From a checkpoint of a small mixture-of-experts model trained on Wikipedia.
Size: 19 layers, width 192, 20.4M parameters.
Experts: 32 experts in each of 19 layers, a sigmoid router.
Training: a variant of Adam for the experts, 5663 steps.
Below are experts of layer 4 (counted from 0) of a mixture-of-experts language model. Rows are named router (the router's row for the expert), gate (a neuron's input weights, with its number), up (a neuron's input weights, with its number) and show model dimensions 0-191. Each number is 50 + 10 x the weight over its row's rms, rounded and kept within 0 to 99.
After each expert's rows: "gets" lists some tokens that make up at least twice as much of what it gets as of all text. This comes from a sample of Wikipedia text that the model never trained on. Tokens count by the router's weight.

# expert 20
router:51 40 43 55 56 47 60 51 50 33 43 33 37 62 60 45 58 59 50 41 51 49 55 45 43 36 54 55 53 67 23 52 50 34 42 54 41 40 47 43 29 46 44 57 52 46 39 28 41 45 46 58 66 50 42 44 45 44 57 47 48 51 16 86 49 47 64 48 61 55 19 61 58 52 74 50 52 51 55 51 55 59 44 48 58 37 58 42 64 49 47 61 53 29 62 59 49 55 59 46 55 57 35 48 50 50 32 62 44 42 41 48 46 49 49 58 54 51 53 50 48 41 57 46 45 52 55 44 39 33 61 48 48 53 30 53 20 58 46 36 57 55 43 58 46 46 52 61 48 52 54 53 57 52 44 72 42 61 48 60 51 51 66 45 30 55 44 33 38 45 55 62 42 38 51 51 57 48 54 52 52 44 59 45 75 51 33 45 50 45 63 50
gate0:54 53 29 66 47 65 49 45 35 45 50 49 56 48 59 54 54 57 27 67 36 56 67 49 45 40 53 61 43 46 48 56 37 39 42 56 65 62 57 48 45 41 62 57 41 46 35 55 54 51 46 53 30 32 37 25 47 46 58 57 64 52 33 55 66 53 45 38 50 61 54 35 62 47 68 49 57 52 61 51 63 57 59 35 46 43 58 49 45 51 68 48 48 47 67 60 45 59 39 48 43 43 40 41 34 56 43 47 54 60 46 40 51 46 48 50 51 50 56 45 47 69 45 45 53 39 59 47 53 67 43 20 57 63 45 39 57 61 50 65 51 53 48 40 47 67 75 37 60 49 44 67 71 37 59 59 53 61 53 63 50 63 56 45 45 61 48 48 54 60 52 60 49 85 44 40 58 45 51 43 56 46 42 65 56 44 47 56 48 67 52 61
up0:51 52 26 69 58 40 46 66 42 55 31 62 42 29 67 34 37 50 49 67 49 52 47 51 52 41 33 34 38 54 39 54 20 49 32 55 49 54 46 54 38 58 56 51 50 49 41 63 60 56 50 54 41 54 48 33 58 70 56 46 55 50 37 56 70 43 49 56 50 43 48 56 44 33 53 54 57 63 52 54 62 44 58 47 48 59 38 48 40 50 62 51 58 52 66 58 56 58 40 63 47 27 36 52 55 45 48 56 40 50 48 39 29 59 46 49 51 69 44 62 47 57 35 58 49 49 65 47 50 52 51 38 38 58 44 53 34 66 60 51 49 41 53 46 67 62 61 38 45 52 27 76 56 45 59 46 54 55 55 47 73 35 41 51 57 60 42 40 50 65 57 70 54 58 50 55 44 50 43 52 55 44 50 63 56 53 48 37 41 55 30 59
gets: "ed", ":", "ing", "ated", " first", "est"

# expert 31
router:64 57 59 62 41 56 65 58 64 50 35 46 48 55 56 50 64 47 45 36 40 56 44 68 34 16 49 51 47 47 45 63 67 52 55 66 63 39 60 64 49 59 38 56 59 42 59 38 57 52 65 37 52 58 42 43 68 56 55 56 45 50 47 45 43 43 57 46 58 54 41 39 48 56 49 44 49 35 46 51 45 51 34 50 36 54 48 43 64 36 52 58 52 27 32 33 52 41 40 55 64 67 47 38 54 46 55 63 46 49 55 51 33 33 61 41 37 51 62 38 45 54 65 31 28 53 52 69 36 30 69 37 38 39 49 47 45 47 43 59 54 67 46 54 38 66 40 60 52 48 42 56 49 48 40 60 41 36 56 50 56 50 49 41 67 72 57 52 59 44 56 49 49 67 63 50 44 62 50 37 39 48 49 40 55 46 60 53 57 55 62 51
gate0:41 59 32 58 52 42 38 35 38 60 49 65 55 62 50 63 47 48 30 63 33 54 38 44 48 52 53 38 65 59 58 61 51 54 41 63 48 34 43 41 51 54 48 44 40 65 43 38 41 56 61 51 56 47 61 58 57 42 39 68 54 30 42 54 71 56 48 64 44 41 57 43 26 48 35 49 50 33 60 33 62 56 58 39 55 54 57 71 35 30 44 69 58 44 48 65 56 42 30 47 65 63 48 31 53 51 50 64 53 52 36 55 58 52 45 47 45 62 38 57 46 57 59 60 44 65 46 55 58 57 52 57 20 56 53 52 62 46 52 66 55 56 43 58 47 60 43 45 64 61 40 43 59 61 38 55 52 39 61 60 56 31 44 52 77 58 40 41 45 47 61 51 49 50 49 45 44 61 51 44 45 53 54 45 37 41 64 57 45 52 60 56
up0:44 41 53 69 56 41 55 56 52 49 38 50 53 52 49 56 63 41 38 67 58 62 51 39 53 50 76 55 54 52 53 49 63 51 57 53 46 41 46 40 41 60 53 45 39 55 39 45 48 61 67 42 43 51 60 48 46 40 29 48 55 41 56 67 65 55 64 53 65 45 42 36 48 58 58 47 32 38 50 32 76 41 51 46 55 52 60 60 32 51 44 59 44 60 50 56 60 34 48 58 56 50 55 48 51 42 40 43 54 54 40 66 55 57 52 38 43 73 50 56 29 55 55 60 37 58 61 63 58 69 66 55 42 36 47 46 50 59 59 58 46 55 55 54 71 42 51 53 56 62 23 40 61 56 45 51 53 39 59 51 70 48 27 48 66 43 39 41 41 68 47 40 50 35 50 51 45 50 29 59 44 58 51 38 31 39 55 59 61 45 64 67
gets: "|", " of", " the", " for", " a", " The"

# expert 4
router:43 53 48 36 61 65 41 53 44 36 44 37 53 46 51 48 63 46 51 43 41 41 50 34 49 43 57 50 30 52 45 47 42 40 61 59 56 41 48 46 27 68 67 43 56 52 49 52 61 39 48 54 53 55 52 49 48 54 49 52 58 46 24 51 41 34 53 51 56 70 37 67 54 49 57 60 45 59 50 38 61 40 65 66 49 51 52 41 52 50 40 52 46 39 50 42 54 54 53 58 63 61 38 44 72 56 34 34 51 61 36 50 41 42 45 40 55 34 49 49 49 23 68 64 47 71 35 59 46 36 78 51 55 32 43 46 50 52 51 24 53 52 33 59 51 63 43 59 58 30 38 67 47 53 62 41 34 34 34 49 52 43 51 42 56 71 43 58 55 49 62 43 45 56 55 49 50 45 60 49 50 65 61 37 53 58 40 63 54 42 51 57
gate0:66 67 37 59 52 47 52 59 44 29 42 64 71 62 43 66 44 58 48 61 50 46 37 39 50 48 56 40 51 30 54 44 49 48 55 63 50 56 70 42 43 65 55 41 56 48 63 60 43 38 43 50 53 36 49 53 49 52 41 50 46 35 44 46 58 48 53 61 50 41 50 58 47 44 55 62 53 52 74 43 47 49 37 60 47 52 49 57 36 27 49 54 52 32 40 44 66 48 44 60 90 47 47 42 64 34 48 40 37 60 49 61 60 22 47 58 53 50 41 44 52 58 66 52 34 38 48 60 47 52 68 40 40 50 52 42 51 55 40 49 42 38 45 72 26 48 51 44 53 35 37 50 61 57 46 47 42 43 48 54 49 54 38 45 57 70 53 47 51 73 55 43 57 58 45 51 36 64 51 41 33 47 53 55 47 30 56 41 48 61 45 43
up0:43 43 45 50 63 60 51 62 54 59 51 40 47 41 60 42 58 42 39 68 55 61 62 61 58 43 43 64 63 40 30 60 47 28 44 56 54 38 46 46 41 62 57 53 49 43 25 43 51 49 45 51 30 61 55 42 40 47 51 74 53 64 47 59 39 37 56 60 68 44 45 59 57 56 65 52 34 39 35 38 28 35 61 59 45 56 56 46 55 63 52 58 57 55 51 53 44 52 51 34 62 48 37 42 66 50 43 62 64 56 50 41 45 44 64 68 53 51 48 29 35 35 55 45 43 41 52 56 31 37 51 65 39 60 54 61 36 66 66 47 50 64 38 47 55 59 58 60 66 60 42 49 54 37 29 46 37 57 50 55 54 47 50 35 54 49 60 57 45 33 58 63 41 52 58 33 57 43 50 55 55 41 44 59 51 52 56 67 37 37 62 53
gets: " S", " B", " D", " F", " M", " R"

# expert 25
router:70 39 37 51 41 51 59 51 51 34 39 45 41 45 46 56 66 55 52 26 52 50 44 42 49 35 34 45 57 41 49 78 55 60 59 56 55 52 40 52 46 50 48 68 59 49 53 40 60 45 65 41 64 46 45 69 59 41 32 33 61 42 24 56 51 37 57 32 59 56 35 59 50 49 47 45 44 41 45 41 57 50 53 45 44 39 43 34 61 71 53 47 53 46 48 47 59 52 36 65 55 69 56 37 60 30 46 50 39 56 53 47 44 40 52 40 32 62 58 41 48 56 50 38 47 34 56 69 52 38 59 42 54 48 47 54 55 38 50 37 42 61 38 64 45 48 49 47 55 30 58 41 39 30 47 34 49 55 30 33 63 34 47 49 61 72 52 51 64 54 43 51 48 59 37 46 45 61 38 40 48 54 60 54 55 61 39 52 40 52 53 39
gate0:58 48 45 52 56 59 54 48 42 76 43 41 41 48 58 45 52 50 46 49 53 55 31 89 47 58 64 63 62 58 49 40 66 44 54 54 46 28 48 40 59 53 51 66 57 38 45 48 40 39 64 46 40 72 56 60 46 43 45 56 68 57 54 50 59 32 47 51 52 44 50 46 50 54 48 55 39 62 38 52 58 51 38 37 34 68 50 59 71 44 48 52 47 51 40 44 41 39 42 62 53 56 44 43 51 37 59 65 57 44 56 48 55 54 55 64 31 58 57 47 35 50 57 55 53 90 60 53 46 58 47 39 50 41 49 54 57 41 51 58 45 47 33 47 49 57 45 43 54 70 55 35 57 42 56 50 38 59 59 41 59 67 54 42 78 54 59 51 51 46 55 54 52 52 58 57 34 46 56 54 23 45 32 58 61 45 45 40 53 45 40 57
up0:46 35 55 54 56 55 45 65 63 57 33 54 51 53 34 54 67 35 56 52 41 58 70 54 63 47 43 46 53 62 58 44 57 53 41 47 52 65 39 49 43 54 49 33 48 30 37 66 42 61 33 58 56 47 62 60 56 64 44 48 46 45 55 60 31 40 40 43 59 54 45 40 70 41 44 49 46 46 44 49 51 46 49 44 74 46 52 32 58 66 43 52 54 61 57 57 51 67 69 55 55 37 60 37 52 64 60 49 43 42 48 28 38 52 47 43 49 64 43 62 57 54 53 45 50 43 48 54 57 52 51 43 58 50 38 38 55 61 64 39 51 67 63 51 61 54 63 27 37 93 62 48 57 31 46 49 61 36 68 56 40 60 38 56 55 56 47 52 46 44 52 55 55 56 33 39 56 69 57 54 47 48 49 60 51 55 48 52 36 51 64 54
gets: "-", "|", " of", "h", " the", "'s"

# expert 9
router:38 35 63 43 64 51 36 53 34 49 39 33 59 50 37 41 46 44 68 42 38 39 37 39 61 38 28 57 48 53 68 44 51 51 62 65 59 48 49 32 38 63 51 44 66 58 52 45 58 33 57 45 63 68 50 53 48 37 49 52 54 32 23 62 51 41 36 43 49 57 42 64 47 51 52 60 52 51 47 49 49 35 49 59 60 52 44 46 47 48 60 48 65 43 51 54 61 59 46 60 67 44 26 36 53 65 43 37 42 56 56 40 56 54 54 67 46 52 38 48 49 42 54 43 40 55 50 52 34 33 67 49 49 41 34 51 53 69 40 47 51 52 50 69 53 68 55 41 50 54 40 56 41 56 68 50 50 36 61 54 33 65 42 43 59 54 46 47 49 51 56 61 74 79 60 58 52 65 37 53 55 45 45 44 53 58 51 50 39 49 47 64
gate0:57 38 57 69 35 44 47 44 75 62 46 39 46 54 45 38 59 43 51 62 57 42 64 52 35 56 57 64 61 43 58 54 58 47 48 54 44 62 37 40 31 52 59 49 52 49 50 48 48 37 48 50 47 55 47 46 44 41 43 33 51 48 49 51 29 54 43 46 52 48 53 55 46 49 53 55 40 53 44 32 43 57 44 45 47 50 54 36 40 41 60 70 39 41 54 17 76 57 55 21 54 51 54 44 52 43 31 42 58 44 46 46 59 52 36 63 55 45 47 52 43 53 61 49 51 59 53 58 38 49 57 36 42 43 55 34 54 55 62 62 54 78 34 75 44 74 52 56 31 54 48 60 42 56 39 63 51 43 51 58 39 74 50 32 46 56 65 30 43 51 54 58 54 53 48 49 49 48 48 30 50 60 54 46 57 29 49 47 45 39 46 42
up0:56 46 52 43 42 45 35 45 60 43 58 37 44 37 42 63 49 53 50 68 59 46 64 54 44 67 51 52 45 45 55 47 46 45 75 49 62 61 35 48 39 43 65 42 38 55 45 41 66 45 54 45 36 45 52 53 52 38 48 24 55 45 59 57 52 49 50 67 52 52 47 50 39 55 47 44 46 61 28 34 58 36 27 62 37 39 64 75 44 58 47 57 30 60 28 56 46 48 43 46 48 45 63 79 40 70 44 56 44 61 37 50 54 58 36 49 52 40 49 51 52 42 69 65 54 59 55 31 52 62 38 42 66 53 69 54 50 61 53 55 47 71 37 41 41 58 63 51 51 51 35 43 53 44 35 50 37 54 59 41 40 71 50 37 51 49 60 52 68 60 47 44 62 53 48 55 54 59 39 44 60 61 49 45 57 52 46 49 40 49 43 50
gets: "es", "ers", "is", "os", "as", "or"

# expert 16
router:71 47 43 59 59 42 51 55 61 38 47 41 56 50 49 67 48 45 64 35 65 52 43 45 42 41 47 50 54 63 58 49 45 58 57 58 66 60 44 16 47 48 41 44 56 49 61 36 37 44 44 52 53 32 56 45 39 57 55 48 56 48 27 63 50 22 52 53 65 62 44 59 48 51 65 74 37 46 53 58 45 42 45 41 54 52 45 42 28 52 60 71 47 59 51 57 58 47 46 50 65 57 36 44 51 41 48 63 33 54 63 59 56 34 58 43 70 57 49 52 51 37 52 42 50 51 58 62 48 34 40 54 46 40 39 47 25 47 51 66 42 40 32 72 52 60 36 54 44 39 35 55 38 55 62 44 56 38 65 46 46 36 43 46 56 59 43 64 61 55 55 60 50 67 55 43 48 56 49 43 51 59 53 41 66 55 68 52 43 53 50 56
gate0:62 46 49 62 53 53 48 46 48 51 52 38 44 56 41 54 66 39 54 45 61 57 64 59 41 40 59 68 60 69 38 55 40 64 31 58 69 45 41 34 53 50 27 40 39 51 37 52 46 66 69 57 60 42 52 37 41 58 53 51 69 65 43 42 42 48 44 30 60 48 52 49 62 28 55 56 48 63 28 60 47 60 44 50 57 34 72 39 50 68 43 50 53 53 69 53 49 34 32 35 46 36 38 41 45 54 50 59 50 55 58 54 49 42 36 45 53 47 50 30 64 43 43 43 54 68 55 48 38 58 49 58 60 47 45 46 39 48 44 40 43 51 29 40 49 71 50 67 47 54 53 43 46 39 43 39 70 35 43 51 62 49 51 67 43 47 60 50 47 54 64 51 45 42 47 47 54 46 59 47 55 57 46 48 71 63 42 67 39 48 61 48
up0:48 34 67 38 32 62 52 44 46 47 54 57 40 47 49 41 60 36 55 51 42 38 62 56 51 64 63 53 51 46 42 38 32 62 37 51 49 50 46 68 75 44 44 60 36 51 33 44 52 71 59 55 46 49 60 70 50 48 39 55 72 53 58 35 58 69 50 54 35 37 55 57 56 45 55 49 71 52 37 56 52 76 45 49 49 55 67 48 50 65 47 35 44 63 43 47 48 48 39 47 44 52 65 58 50 52 42 46 59 53 49 51 41 54 29 41 59 33 51 57 48 56 52 49 53 56 55 36 59 63 40 59 41 58 61 64 52 51 52 38 63 54 55 23 69 41 56 65 66 68 56 51 36 48 36 30 58 48 51 41 57 38 60 56 34 36 55 44 50 42 54 35 48 35 52 45 60 37 53 60 40 61 48 44 54 63 43 52 51 43 59 45
gets: "er", "r", "en", "in", "n", "d"

# expert 2
router:48 60 56 49 54 62 57 65 62 55 46 28 58 50 55 54 54 47 44 18 35 54 53 57 40 37 55 57 74 51 47 40 44 47 49 51 54 56 47 48 49 59 42 42 78 55 49 59 74 59 46 45 60 48 51 41 51 39 60 58 39 55 40 56 51 40 35 55 48 46 53 51 69 69 38 52 39 58 42 53 58 21 57 38 46 45 51 44 47 52 35 63 62 55 35 51 35 60 49 46 57 40 53 36 51 68 45 43 40 50 50 61 55 52 55 60 46 61 58 42 42 33 53 45 40 44 55 43 37 37 62 42 49 21 26 27 52 47 51 39 46 54 38 56 52 49 36 41 49 53 34 37 51 43 44 47 68 23 45 67 49 49 56 61 46 65 52 52 53 42 58 46 58 52 44 69 50 47 46 55 49 43 44 51 68 51 45 58 37 45 35 44
gate0:74 62 54 54 48 51 42 55 48 52 55 43 68 60 52 46 48 52 66 53 52 50 49 43 46 48 43 33 37 40 55 43 56 52 65 69 57 42 42 46 32 54 49 45 67 46 48 61 42 57 42 42 25 47 39 48 53 51 45 62 47 48 48 55 51 55 54 51 42 57 44 43 36 64 57 48 49 53 34 57 46 40 79 54 58 52 48 58 41 40 79 50 58 47 39 40 51 30 46 60 61 50 51 31 52 52 43 39 47 59 47 75 50 56 60 52 60 57 43 35 65 45 57 24 44 51 51 63 48 44 69 58 39 52 36 61 49 48 55 48 43 47 33 45 37 43 49 47 75 63 53 41 61 54 52 47 52 57 69 58 64 56 56 63 54 57 64 50 59 41 55 48 41 48 57 41 40 44 46 34 52 62 55 63 66 47 70 24 48 47 23 52
up0:48 57 47 53 51 60 67 39 59 61 54 32 46 44 49 44 43 45 52 66 54 47 43 47 29 65 51 29 59 51 51 61 57 55 42 67 28 40 58 59 53 48 49 40 44 36 54 49 38 60 55 50 49 63 62 46 41 26 54 52 54 56 39 41 64 41 59 50 38 54 61 69 60 63 54 62 47 49 38 52 57 43 39 48 43 42 34 55 54 48 42 54 59 49 47 48 41 62 32 36 39 51 54 73 52 47 37 56 55 55 31 53 52 42 34 21 58 57 44 44 49 39 52 75 51 70 52 49 44 48 30 68 51 46 45 58 69 45 52 41 57 60 52 58 60 62 53 55 40 52 43 42 61 52 47 39 51 56 66 69 46 37 51 43 40 42 49 55 55 58 53 46 44 49 53 33 45 37 80 62 64 52 49 64 52 56 59 53 48 38 47 27
gets: " in", " ", "\n", " (", "===", " r"

# expert 0
router:52 51 67 73 46 35 61 45 68 56 60 45 43 56 55 43 84 52 50 42 56 60 39 45 54 44 44 60 51 54 30 63 61 43 60 49 62 58 43 60 35 44 64 54 53 50 51 43 52 40 62 25 31 61 42 57 54 35 38 46 47 43 44 56 43 47 43 51 47 47 50 50 44 50 57 61 52 62 46 38 37 50 60 41 62 41 69 45 42 50 53 38 63 52 50 42 57 37 53 68 56 68 34 35 61 35 62 45 42 55 46 52 52 44 55 45 56 52 32 40 44 38 63 45 51 53 54 59 37 48 68 49 36 33 52 36 37 60 31 53 49 59 32 79 47 50 51 46 57 35 41 57 56 52 68 50 62 53 52 47 44 53 39 44 44 52 54 32 59 64 65 68 41 49 39 41 57 40 42 48 47 47 47 54 57 31 49 45 63 41 52 39
gate0:59 31 39 46 44 53 52 57 53 64 50 59 56 43 46 59 41 50 52 55 51 57 49 58 45 42 51 44 73 51 42 59 47 60 29 43 57 39 63 20 32 48 55 43 44 52 55 57 58 58 56 55 36 28 47 43 62 46 50 53 41 45 57 39 63 50 61 63 51 50 54 24 36 62 57 49 40 40 52 55 48 56 64 48 52 61 57 49 49 47 47 46 52 71 54 56 55 48 44 45 38 46 52 38 53 45 58 59 56 61 58 52 38 46 62 49 43 36 63 34 54 31 29 42 37 23 52 58 65 33 41 33 49 44 47 48 40 41 44 49 70 56 56 42 51 49 51 56 57 81 76 48 56 47 50 62 52 50 49 48 59 65 67 43 56 43 62 57 65 39 65 49 55 26 55 63 43 46 55 52 50 37 37 60 59 55 60 47 54 49 48 68
up0:24 50 50 59 43 38 52 37 64 45 51 43 45 58 55 53 52 62 83 51 50 33 67 54 49 54 55 39 48 52 46 40 43 47 48 62 60 52 56 59 51 56 50 50 50 58 54 48 51 40 55 42 68 66 36 52 44 38 47 44 45 35 46 57 45 58 41 47 58 62 46 55 73 36 66 56 52 52 41 37 54 52 53 51 48 38 62 40 50 59 51 51 49 41 44 57 51 68 60 49 60 58 39 52 55 46 47 44 37 58 41 54 45 65 35 41 43 51 47 38 31 57 61 73 63 71 47 59 52 63 53 46 82 55 63 56 54 61 57 47 52 51 37 58 60 53 63 55 43 40 24 52 43 44 71 38 45 41 63 50 45 31 35 62 41 51 42 61 35 61 42 69 61 52 35 41 51 44 50 41 51 57 44 30 51 42 36 44 38 52 64 50
gets: ")", "1", "\"", "6", "3", "9"

# expert 17
router:38 49 63 38 66 41 52 43 42 55 36 33 66 46 52 51 52 66 48 38 48 48 46 42 52 38 42 53 68 53 60 67 54 30 42 39 42 47 58 42 54 42 42 55 52 59 48 36 45 61 67 69 84 48 38 58 53 33 56 60 53 32 25 58 53 49 61 51 61 52 42 36 41 67 44 40 49 44 56 45 50 44 53 52 59 43 65 50 57 70 55 61 45 47 58 35 48 60 53 42 49 47 42 45 49 47 50 66 50 40 54 47 66 50 65 64 40 55 50 54 47 26 67 34 60 56 46 48 35 31 63 43 56 47 45 49 59 58 40 48 59 41 30 67 34 64 49 58 54 39 61 38 41 36 55 56 47 37 47 60 39 52 44 51 61 77 42 49 41 55 43 62 44 45 53 56 61 53 48 51 45 42 53 35 58 51 52 51 47 54 72 43
gate0:36 49 53 49 49 37 50 47 43 43 55 44 54 56 37 48 43 64 27 52 55 47 55 57 44 53 56 46 56 69 54 39 52 47 53 47 39 69 58 39 39 41 50 56 31 56 62 40 67 44 41 49 60 55 41 29 47 22 58 46 54 52 36 45 55 64 52 35 52 53 46 54 75 61 34 37 68 52 52 64 69 57 50 40 48 35 45 58 47 56 53 53 49 50 37 49 44 48 44 62 53 36 48 68 45 39 66 49 47 28 42 50 44 49 38 49 40 53 51 50 35 34 64 59 69 60 54 36 56 56 46 41 44 55 49 60 76 46 43 37 66 40 55 58 37 67 74 41 51 34 47 47 41 49 40 59 37 56 60 67 38 51 66 39 42 47 30 36 52 44 54 44 57 58 46 45 56 57 57 65 64 60 54 41 40 51 56 53 56 44 55 34
up0:57 54 40 51 63 51 40 49 49 46 46 47 68 59 47 48 50 44 48 62 46 38 44 41 62 53 57 44 44 48 60 47 32 59 75 46 55 56 43 36 51 57 61 60 63 55 57 54 53 31 47 47 30 57 47 45 52 66 39 51 43 49 66 32 66 57 24 72 33 44 56 60 43 47 60 62 28 54 57 64 56 32 48 36 45 62 26 61 61 41 68 43 47 47 42 48 46 42 49 50 50 52 36 60 38 53 33 66 47 66 48 52 44 38 63 45 67 59 36 68 41 46 46 40 28 59 56 57 49 45 47 52 48 51 56 52 54 57 52 58 50 48 54 57 52 23 44 53 48 49 71 46 46 43 65 34 52 46 56 51 51 50 54 55 49 53 54 54 45 39 61 55 54 41 45 62 42 47 48 34 38 57 44 66 43 41 76 37 63 40 39 60
gets: "y", "ing", "ly", "it", "im", "|"

# expert 27
router:59 52 43 57 63 33 45 46 39 50 46 41 56 55 40 36 66 50 51 48 51 47 66 38 38 43 30 33 54 40 35 56 50 39 58 46 45 43 45 39 24 47 39 36 52 60 57 64 53 43 48 62 53 49 54 35 41 47 57 54 48 63 38 58 48 42 48 39 50 68 65 43 65 53 62 45 60 40 39 53 45 44 52 39 58 54 59 34 54 52 44 49 59 48 59 54 54 44 62 56 53 68 39 42 56 60 37 53 53 44 52 43 56 49 59 53 52 56 50 45 64 44 39 47 33 54 65 61 48 44 56 70 72 43 45 44 35 63 44 33 42 44 24 70 55 44 54 29 51 45 46 52 45 50 47 58 59 36 37 68 66 39 48 48 47 48 34 64 39 47 40 63 58 43 47 38 37 59 33 53 72 70 51 47 71 57 51 56 38 57 40 66
gate0:63 53 51 58 56 45 50 47 45 47 57 32 44 40 48 62 58 39 58 40 51 30 73 40 41 37 35 65 54 52 23 55 32 56 23 58 45 39 47 54 53 52 52 22 49 52 49 66 54 46 58 66 49 49 44 48 35 68 35 49 51 51 49 48 58 42 68 34 51 55 50 34 51 43 51 50 41 54 56 46 44 52 55 27 40 59 44 45 64 52 62 58 62 37 42 54 57 69 43 62 45 50 50 49 37 61 43 54 57 47 53 49 37 56 58 55 53 64 57 52 47 56 34 47 45 37 57 48 41 51 57 60 33 60 49 66 30 67 45 31 52 47 50 48 50 35 49 55 59 35 43 35 59 45 51 45 48 52 49 49 63 38 51 66 39 50 56 45 44 42 48 67 52 30 40 60 56 43 46 41 63 41 48 46 60 58 25 49 54 45 69 72
up0:67 39 37 56 43 37 50 36 36 61 48 35 52 39 54 49 47 41 63 51 48 53 48 43 44 29 47 58 52 50 47 63 51 53 50 51 46 55 41 59 48 35 46 45 40 55 44 48 55 48 58 64 49 53 45 57 57 65 41 33 59 64 38 32 49 38 65 41 53 50 40 40 33 46 58 44 45 64 56 40 35 61 39 49 49 55 50 56 74 43 51 53 49 60 71 51 46 56 50 44 51 48 49 63 31 49 28 54 64 47 54 52 39 55 37 46 45 52 54 54 58 53 37 49 41 43 61 51 52 46 50 71 47 52 49 53 29 52 47 29 48 32 43 55 51 37 27 69 37 37 37 34 38 52 59 31 45 31 47 54 52 46 45 66 54 59 70 44 45 56 51 63 36 39 42 77 46 26 58 59 51 71 61 62 42 49 33 48 45 45 53 63
gets: "e", "a", " |", " ", "p", "t"

# expert 3
router:54 65 67 59 58 80 75 40 49 70 50 47 59 61 56 47 74 35 43 43 44 45 54 51 48 41 69 74 56 51 55 53 34 43 44 47 49 48 50 47 39 54 48 40 45 27 32 47 50 55 60 38 65 43 59 62 53 47 54 49 43 61 42 62 31 43 48 37 60 60 37 53 53 42 44 55 35 45 38 50 53 48 53 49 54 48 48 52 65 52 56 36 58 57 45 49 46 40 37 51 62 59 48 32 51 53 43 58 46 56 51 42 57 39 54 60 44 55 58 61 39 50 48 36 61 43 62 55 24 36 62 52 61 13 43 42 46 58 34 48 27 45 35 60 38 43 33 35 64 44 54 39 43 48 51 47 58 38 42 55 48 49 52 46 53 53 60 52 45 39 50 77 47 56 48 51 49 48 50 44 56 44 48 37 48 52 54 62 54 52 40 36
gate0:64 45 51 43 30 52 32 31 48 29 56 46 42 40 39 55 52 61 54 62 61 35 54 37 38 59 42 41 51 41 53 35 45 64 59 45 49 50 54 66 51 43 53 64 53 49 50 51 44 61 65 48 46 44 41 64 46 28 50 38 42 40 29 41 66 30 60 40 49 50 55 66 67 40 57 48 41 40 54 58 53 57 38 65 45 42 47 33 45 31 48 60 51 52 53 52 45 63 43 40 50 34 50 68 56 52 47 62 36 49 37 54 31 53 43 65 50 54 45 46 56 47 73 65 54 48 60 29 67 64 37 59 61 45 72 54 58 52 53 28 55 52 57 53 41 54 49 48 47 44 49 45 53 36 45 51 41 68 56 43 42 46 48 51 21 49 44 45 65 71 46 45 52 61 34 57 46 48 39 43 60 48 54 45 48 55 38 42 35 46 49 53
up0:55 57 44 44 39 31 47 70 33 25 54 56 51 50 48 47 42 56 49 51 28 47 55 30 39 57 39 61 37 37 40 54 52 43 59 62 55 43 57 55 60 59 51 46 41 53 55 35 55 46 37 46 50 54 40 64 43 56 56 44 59 39 38 62 52 55 60 49 44 54 36 61 32 53 59 44 53 44 61 41 45 41 61 57 61 50 46 35 54 38 50 53 22 43 70 40 59 46 46 56 56 64 37 66 61 47 40 35 61 68 54 42 54 50 33 34 66 48 51 62 70 55 59 59 39 50 31 48 42 23 55 65 58 47 51 67 40 46 52 33 57 43 49 57 53 48 50 57 44 40 25 58 62 50 57 43 48 56 45 35 68 48 54 30 34 42 51 51 59 66 56 51 51 47 56 55 60 42 61 40 57 59 66 51 48 55 47 51 55 39 60 56
gets: " ", " 0", " 1", " 2", " 6", " 8"

# expert 22
router:58 59 41 49 44 49 66 50 46 36 39 41 65 64 52 50 49 50 45 47 49 57 50 47 42 34 39 64 55 49 63 58 47 45 50 56 63 37 62 35 44 50 56 45 64 38 27 38 61 59 69 56 40 55 44 57 47 69 45 67 51 49 43 64 48 31 50 59 61 35 35 43 44 43 56 53 39 64 28 50 41 43 56 69 64 47 59 46 41 40 59 46 39 48 51 48 49 52 53 61 81 46 18 34 43 36 54 53 45 38 54 44 57 36 51 39 51 59 44 50 48 54 47 43 48 49 63 76 45 45 49 55 37 57 31 52 52 52 27 35 50 53 47 44 50 44 57 53 54 60 50 73 56 48 36 61 65 59 51 44 53 58 44 44 60 64 47 47 65 44 51 62 37 46 47 50 52 36 46 32 49 51 60 43 78 46 49 54 38 53 52 54
gate0:47 46 39 48 34 34 42 51 55 40 46 33 57 53 67 59 56 57 65 45 56 61 50 43 50 47 45 27 40 51 58 38 46 45 68 49 43 49 45 32 50 61 56 42 47 52 50 57 41 40 84 50 55 70 68 70 43 39 46 27 50 50 41 59 25 56 47 51 35 39 56 48 32 43 43 50 58 55 51 66 47 53 60 59 40 55 44 41 57 41 44 35 49 51 53 54 47 37 50 50 71 57 35 63 44 42 48 63 47 33 58 47 44 58 54 60 45 64 60 38 46 67 69 48 62 46 47 69 41 42 48 49 36 46 42 38 39 47 50 36 46 61 45 50 41 56 33 58 61 57 45 51 59 53 43 39 59 33 46 31 60 61 40 57 78 49 60 40 66 58 53 53 47 51 51 46 64 46 56 41 51 44 57 58 43 49 35 49 59 40 43 50
up0:57 59 59 33 60 59 61 50 38 44 65 56 47 49 56 45 54 35 43 50 40 31 38 46 50 59 61 70 68 43 47 60 60 73 57 61 48 49 60 57 49 32 44 44 47 54 32 41 48 41 26 57 61 39 42 48 50 52 62 59 54 51 66 57 52 42 54 51 59 53 53 43 58 46 52 49 48 53 52 38 47 59 38 37 55 38 64 51 41 64 52 55 50 45 55 51 62 58 57 36 31 39 56 41 50 49 65 29 60 68 54 40 50 47 51 22 56 49 60 53 52 43 39 62 63 50 48 38 59 55 41 50 79 58 68 77 59 53 51 55 62 52 56 45 52 41 59 29 46 49 51 42 54 61 60 63 51 76 71 58 43 51 57 34 37 38 36 48 45 53 38 40 57 38 44 52 53 46 52 54 46 55 44 48 48 41 55 59 39 33 62 53
gets: " the", ".", " in", " for", " a", " to"